Experts of a small language model: 48 experts in each of 18 layers.
Below are experts of layer 2 (counted from 0) of a mixture-of-experts language model. Rows are named router (the router's row for the expert), down (a neuron's output weights, with its number) and show model dimensions 0-191. Each number is 500 + 25 x the weight over its row's rms, rounded and kept within 0 to 999. Numbers have three digits each.
After each expert's rows: a language model's description of what the expert responds to. This comes from a sample of Wikipedia text that the model never trained on.

# expert 12
router:506522510499513530531505531481472514502468524486528525466531467479470478521466471523535506476467525475483523524501495452473463474539459480477471498475528509500535478521473475476526520520521469500505487500539484468501468495464475508526497528459517531530533529504530514506473525504510470516521473494518506479465527484499545543517533523485473495472483535471516543523514484476460473530484479476529490486534519515535529516532524467523484534451530537467522485490470491517531469470508525512498531459482480478485538482473499473491500478479469500518510494519466460529464535508465527482
down1:434489546513462486505511472501514497529509504475486499482513533493490519517484505508503520501489515476508490457491524502506503503490499467469530509512500511514471516493461493508486518505510471500514483499477477465495473487532482500504515501512472448459495518465509500523500523530496456526456565475528476507506508510516479482532526483555545496530551484489477542537490489542484486541511508492489535461505502525455475505527491506486505461521523538527449503489540497450459518515445472475470516531501470520523453474525473518488481545514483508481550482502459524532543478511460472481
What it handles: Jr periods, verbs

# expert 11
router:494520511512506525532506529483485523506462542470526530478530476483480505518484472534527515461475514487488531514502504471485453471524461474459466507486528512476524469526475487474530528524538457508490475502531486487503472495475472500515502528447523516518523520507533521507476518497504478510524490508523495483469525488502535536514548522480476489479490521461523552531525479472467478550490480462526471470540522515535523508526531483537487532457535522465513483487466488513533476469515523517507533457465473472491532494487511481478493477484475503538509498526463474524474537533480540488
down0:498544468521477477476517536480482522514519508507485486517488505512521520497490507489488493456504486515496515497492472494527475472533477501479478507509485494516485467476495479491530507489500508462499487511553520514566471546541531582485456486465461508506496496549447524535532499522489495507519513542548507462440495486509475487498479483504523453501515480512491522548524530515506434534503501471523519479469531500492474463506521508514549484521506464509511516486499488477483479513511518505532485484505471512510456490501545546446514497512476488552522532512510469479487497529508454498
What it handles: Institution name heads

# expert 32
router:496541526504515525517510503464467504509464512480520530473504481459458472517467460525523522471472522467492539527515496478482469488524481471484465502479517533494537470526471494474504521516533467506501480515538483477499471490474466520525506524466522530507524516504547519499480508504513472511524476492532491474460529484501538541504510509490475495461502525472526532522522496469475467536491472470529485484545510537524536532536531467516482525449545523483514476511465504516532451468507533512495513471475474495501533480494502460471492473465472506528513488530475477545483542517472534484
down0:494511494500468527511474460495461492498466493507491485508475465500482504468494494494493479487506488488489472513507511527528483500480519480482522489499519486483515478458522514461515523529534478464496512483510547503507553508426524529483537474519529500503492506491501495475439477473524541488463509491478489511525479461464492523470494508552551506487511507490537517552494516523486558471546484557515489495522537483476483480549506518531462481539467475513513534545513528502506485498471491509466459502534505499454526487509483487470488518520479486523460557480475499483474490508513458451
What it handles: Prepositions after verbs

# expert 39
router:504526505499517531528514528485462512503471530473516532473522469477468475516473472530536511462471513472488521529507490455476463482536464478471465496471525522495537475523469479466520527518530469504500483508534487470493473493466475517518500537462509525519534528506529529499480525503503465507517481505531503477464533491501532534509529519481470502469485528472516537528516488471470474537479480475530484477533520522534527521532529479531477532462537534463516476487467502520523469467510522510496532467465487466490535478472498475477494475476477507529497487531469464530468529526471536486
down1:501538491508498506506478466494502504482507543517473543493486492479487508525497457512508517482513508516504497455486484503450503491548461482511541495530532548506514542496508516480502490457568443463515546505523491522517503524541526499535533496498539512500531552469516508499486524501518428509489517523497450539532508522491490505511526490523521518532484507465500511530504506484521499527493483464453511509517503525499479560517442506509485505525503518492487460476460504499464500480481502506459516470467484491522517490462473521535469517490483490482474484530471457508506535545539501465
What it handles: Numbers in tables

# expert 34
router:504509514510495520526500528468503507510465527496524524462530472492475481533465461525539518462462518467492533524515487459479475475532460465489476486464513521489527461525467473478521524528517463506504479496534483484502467484483488513512483517475508530529521520512528519502483522507508473507523483510526503468447523490495544536522537515478466492481493537477517527515524489470467474538489480462530488471523516526538536523531532475521474525473555526467521485496470491515528478466524530519495530472458488476497532476486500477483488488477487514532502489544466465537489546517455538488
down0:488509505496542465490500504488515518537477497492490537483492495481512493522476518486524467519492507505476468505459489506516524494478519543479511536493549515485500499500517482533522518507498476524555446521475501512509458483500478498505495518548501449532494487491527482442544489492443519532505530504473550507486503449488560515496493486524507483519486523501493444506495442487564495496508514540503492481515509443545506554527480466540502469501514507473479524524482480530489511489482478516516508500464488484504479480520464462463494533487432496493459468478497520518485512487488509472
What it handles: Mid-word letter pieces

# expert 36
router:486533515475524528540494527482463497499466515468500529484524452480478472515475475545530514453457503465486521528497501462482454487520467486470464496462515528488537489523474489471520517518538466518494476492541481478506490503465477519535498522472509516514549528522533523495490528497498474516518472505523495482455531503500523526517528523489487495466481528485508527528495492482472469539468491476514487500528527529524517507531529479534467516467533530477524479486479508522536457464509524514498542467467481473487538470487493468465477462479472518534496494539485466522469525522483529470
down0:470472474459476514525486501520506483496490510473509478527541454516502522514541476487497506451489513507518467528487511503505535541495504540506529445547467447495525523482503512538509514521493526511528509501471514485490533477471525496450552475439467545519524481479527529480525484484525515474546476463532514512501477466478504505470514528495521473469521515545504477503521510532503499512502501542502535471493511525470518530471465465474464462493510477532517486520483497489523484470474554451526510452491504511475465510482513512512456472489481471499498498492525470482460489500472502502
What it handles: Initial capital letters

# expert 27
router:505508512513506531536494524493497493510469530485523517478536460465460489520467473528543501450466510485480528522511502446481469485520452489467472481474536535478528476517472468469505517529535468503488476498536485474493482486462489523531501522464507516531526525518533532495482527509512465508513481508524508474475546502498543526510535519481466493478486523483516522528522488473460466532496469471529484480524518520524542513518532477507489527481534525472521470492485513523534467460520522508496530463464487473494534468480496463478496474471470509528492480537481462526469531510473535474
down0:538503495507537498482451511510487514514502544498473480537521489504502478514479506492478506470527467496525477499528511477492480504538472510550483495490509477471528496472459477505515500502525518488512522496532469515454508526508510520465481512508518497536486527515509479486491459482488539532485537524460520522489475479494484545468508493503449521520490472498513495497523543515523479478463501497529545526478502491557493499507468531513478537544530523501555494519507544516525470482541553474543504455533499501522480486529502470563502484447491526486455519504518497446460500464542490497
What it handles: Word-final syllables

# expert 45
router:484541515494516523518503517473466506509484536472520530473516472477473474529478459520536506469475490467478532533500488465482472480517442496476478501479537512500523479524458484466522527516518470505492463500527492462493468491486476505530499537457520530521534528504544523509471512503506477492520506508516507484460534492493546522511535512479470494472488540474517530531515489483478477537480485458519484485524518509529536508529539481523474531464537528472509476498468497523519466471506532507498520464475479475494537485477493474481499470471469501538497487537457482531448539528475543482
down0:504499498465496491514515471508499483491506510502473467485511524497488514486494507507508510501516492481459524485476515479502500516479478493479473535532478475530486510484468494453479500451500510517543530489482490485472503480498522509486491514484460486519482466506486495496534538526520499520510537509514520505489505563480558501483443490513461471510510552494526531481517500498474484502523501469494481492469512493520508517516516508443564537520478495461523485511567520525478506523500477487488488494526550522507540443537510539495523507586466495483525503513492531499566495492471438551
What it handles: Field labels and colons

# expert 1
router:495519506512504527538486512477484494508464523472504539467524475487463478509468466520545505460479530473494526524513475452481464481541468471480471493471525527511533483524473482478522534535518472503497482504551481473497465501481478524524502529452502520536534531509516522512484522499507462503525482497525494473447518489503536537511517523480468496467493519479523537519517494477481469538488486467527485474523519524537540523538529489531482526464526531469524466490473502519527467473506527514493535458473491474497538476468499475481494465474491522531495474524461470532479526506467521483
down0:492496531453517513538479500463517476442553482475465539478470508494463524496511477503495488517515524498531489467495482511512509491519503507478508501477466483485529537485498481520491496533527539517495547507487507531496521550487488509514502495533511480503467503539457480511524534524528474517488528475477483511479508477554470511471489526496494469527531486473488503535480489483496529494442549465492522472509535520471467494487513485516500502555507479459509480468528462476542476499490491518502530493511475538488503491525558430529525465514501490511520522495567502505526506533538477523
What it handles: Mid-word fragments, conjunctions

# expert 9
router:499508499508523523515497533482508504502467530459523532461533459474465479527456463526552519469478511477483533519507489473469469494524465482480458493479530527490547479533468484493534531518523474517502466509534492467500480504468484514531499533472494525524536537507529528501466516500501465509513488496522495482482529498488526528519525511480480487473497532488512530535507491489478471517479479464521474467525528525536531526513526466515490525474546525481510472493475487519537465467506534521500530471485480477486528482473489480470485459491482510531504482546481456537464537512457538470
down0:504483452517524483467526526527492516442507514520530507442497468501475523472524507498457479515495486473502484504586478470481500492521478492512479526465496485492502520501454534515463493530540463502490526525487495495504500491502543536463494495529530476488518523495483571475518519523550546498522457540452490463498479522517534531521493492469531498543436534467510522510488504480483498482473477485503502502483487480512504471543507492500513506489504505513521505511482503507472492470472538523498507454489471474446456537500520522484495477495468457514483482499533528481481490505502496514
What it handles: Foreign name fragments

# expert 3
router:495526521495512539530500537480473506501472538478527541478519467465473477519472469527542512480467516470484535531509491459492466479536461486484472491483518525497527482516473474473520523513531459522501475511535478482499466501473481521523498523460510526521534523496535531497479529509515465508514482503527503471472526493506542528508523516470468501459488535467518537526526491469476474530477487475529492484543506525539526526533526484531486519456532537468509477497483499508525467463509525505502526461459478463489531468474502475479492469472472510530495495530475476532474531517467528473
down0:497483532537520524542485498482510536536457497512520528532504493506484479490472490516495475538527498511470516518461528502519505476448508503432530509461470528524504538486460492481489511533533485465513501523495508481528475535487494538507508552543508475501436513466544518512451519511513523510508494514530497489520499549533510511469505483529489501465483519477511495504543477548506543522530499558514528480485448505522507519480481470478449462515512473495474495497511510478500488483483480474487498509514472490507496466516480513444482472491495531500492513490499468425485482515483470479
What it handles: Copular verbs, table pipes

# expert 37
router:492528516504516533527505521488464510513469527478528536464529477475471489522474478527536511461460512465490529524510487457485468485534456479474472499477522521486534475518474471469535523507531470508498485506532491475496472493471482522522496535451513516536534527514534524501474529505510473514529475508533504470466526486496532532501527520481468498465491527472519536523520482472476468533488482470539486485529518521528530523528529477537474533468544532467526477481474508519530478465511530510498527465478482470498535471481495477474489471473483500521505482530476474527471533525462522486
down0:521493530504473529506471505493523490540498457462463500551498503508483496494490498493499534507523550476467491509536508494513475557564524527508565472507482494469537481525519503487511531514509507518509488488528486508459528525483519521493499557519508495529509486493488482497509454495517546515491534490534463545444511492462508479434482488499478513464491492496489507500497532516540488448482489532484512509505493521463489469517485480504504482500503493518487474504542528513513497494500526464473468469518524521508540429495457449491517485474484466512494490518497491464428491492508507512
What it handles: Pronouns and modals

# expert 42
router:477531517499520533527500523477459506492471519497520531474535483470467483524466467522531514458468515474487531536510490463483462464531470483482497486475515514483529473525468480469525524534520473506487480514533492480499471492475476516535507542460508519530522523502520521506484513493507466504524489500539496470464519488491538533500522510469460489459490542466533518523521485467476479530474486468522474476524518527532540535506546469516488534452517531481527479494476509521530483458511515505514530472473487474482540491477497458477492479476476514528513489534471454531477523526471532483
down0:500504510512482477544513462509501491469502479531553480495509556479544530519449504509524549558520531506499512520560481525480472459466503489530462455471510479440498489468459509505465504525442514478484456480521490466497488526520472487528504511537483471530506511531461482510475466478490481425520514518517491484469545490486520519465488484475529521495528502504508540480497501531501504465508536497469503503472496497534533479515473480529495476486530485494488484516483534515486496525531488505516449495509493485537489528474501523507478516491497540476550516488487513486490496519517491492
What it handles: Mixed phrase completions

# expert 47
router:502527516517514545526514531488465508513470528473523537470521458477468474520476466532534505466466514478487523530508491455486462485528462477470479500482523522498531481523463471480523520524528476507501484513539494470498476490467479516522498531461511514518536522508529523508474525504504468502527488513530508471458528490501543527511526524480474497473493542471517536528515486474474477535476477467525478481526522515538531530524530476535484530465540531474512474498466503526519469467511520507493532467465487459491529473475498467480494478477474506528505487534465472531467525527469529484
down1:509499472489539517521487536505498532440502500485546466514550528498518527489511519481529506543509500529498518524524503518483500460503538490494504493474462440523521513443518474523482524522535480500505476532487490487492525490532512486530464472523507537471480491535485492448479437479485505513490496535481483492523465488514454487530440492492511497513494499550488484467492516496492456500516478503466523518487501548502470497556518531473444490494498478517522489508519498462492512514495486491507523519531535515531427525498502503504520490508530507480502507496505509457495501540499497577
What it handles: Periods and abbreviations

# expert 5
router:504528509501510533529501537486465516510473531473523528470522463474471481519469468531535515467463519476485528526508497454476468477533469475476473492474525528493532477523472481468515524518529468503500480506533487472496474497472471519520505538456512524520533532512530530502479528501506468504516483512532502469464533486502535534506528515480473493471495525472518535526518481469468481541483481471530484478531519524542532520527524477535482532466533536466514473489470501512525470469513525512499530472469482465494533475479495478476494479475475508530502487532469466536466528527466532486
down1:489526510506496502496463511512544491491459505502493510479532506536556521485520510517497530507477451467480504527510550481490495529488471520485481484460474506533513549502488489484521505465474548494526500517479490475528542508541486520472472461504503538515473502433514483476502538515532450500534537504481500516463493526534480451522502504482496479468469485532544491474498497505524504501504460511478541524472482542470523485572511508514503481475480449466450497514484480469484501535483535473526483466529515456497525480516487469508503495504500507541550492473530521502500512495483484498
What it handles: Dashes in tables

# expert 22
router:502531514513507530525511530487464521502467526471526529474522465475476482518464459527535511466476520476481519523511488457475467483535470472488470499476527527496536475529470476473516525531528471506498477508534489458494467497471479526524499537459509522509528526512528528494473519505508465507522482501531498474463532489495543531507526523479468497468487534470517531522516488474465473537481480469533480484540518529535522521529525479536480536463534528468519482491471501514520477475518524511499519465471482474492537475480494474475499476478482508529503485537468463534462526528471530484
down1:547533470491486471530508499522512529538524465457506477473504492495466518480505517507544512502482530436492522501461505488505467473549535473467502489541526505451505484502509488480524500535504481464499500514507476506501528462536474488529484536483499496466536549530480501478516511484497472532536484470522488516493498517477501515483526507473515489487496472526486536503543435513470451482495459480499477496475459507472498507511484425543507495547519533472539491499517522474512511500541559484488511522493525499494479506466508507503494524467520460481573507501487515489487501514502492519
What it handles: Century digits, sentence ends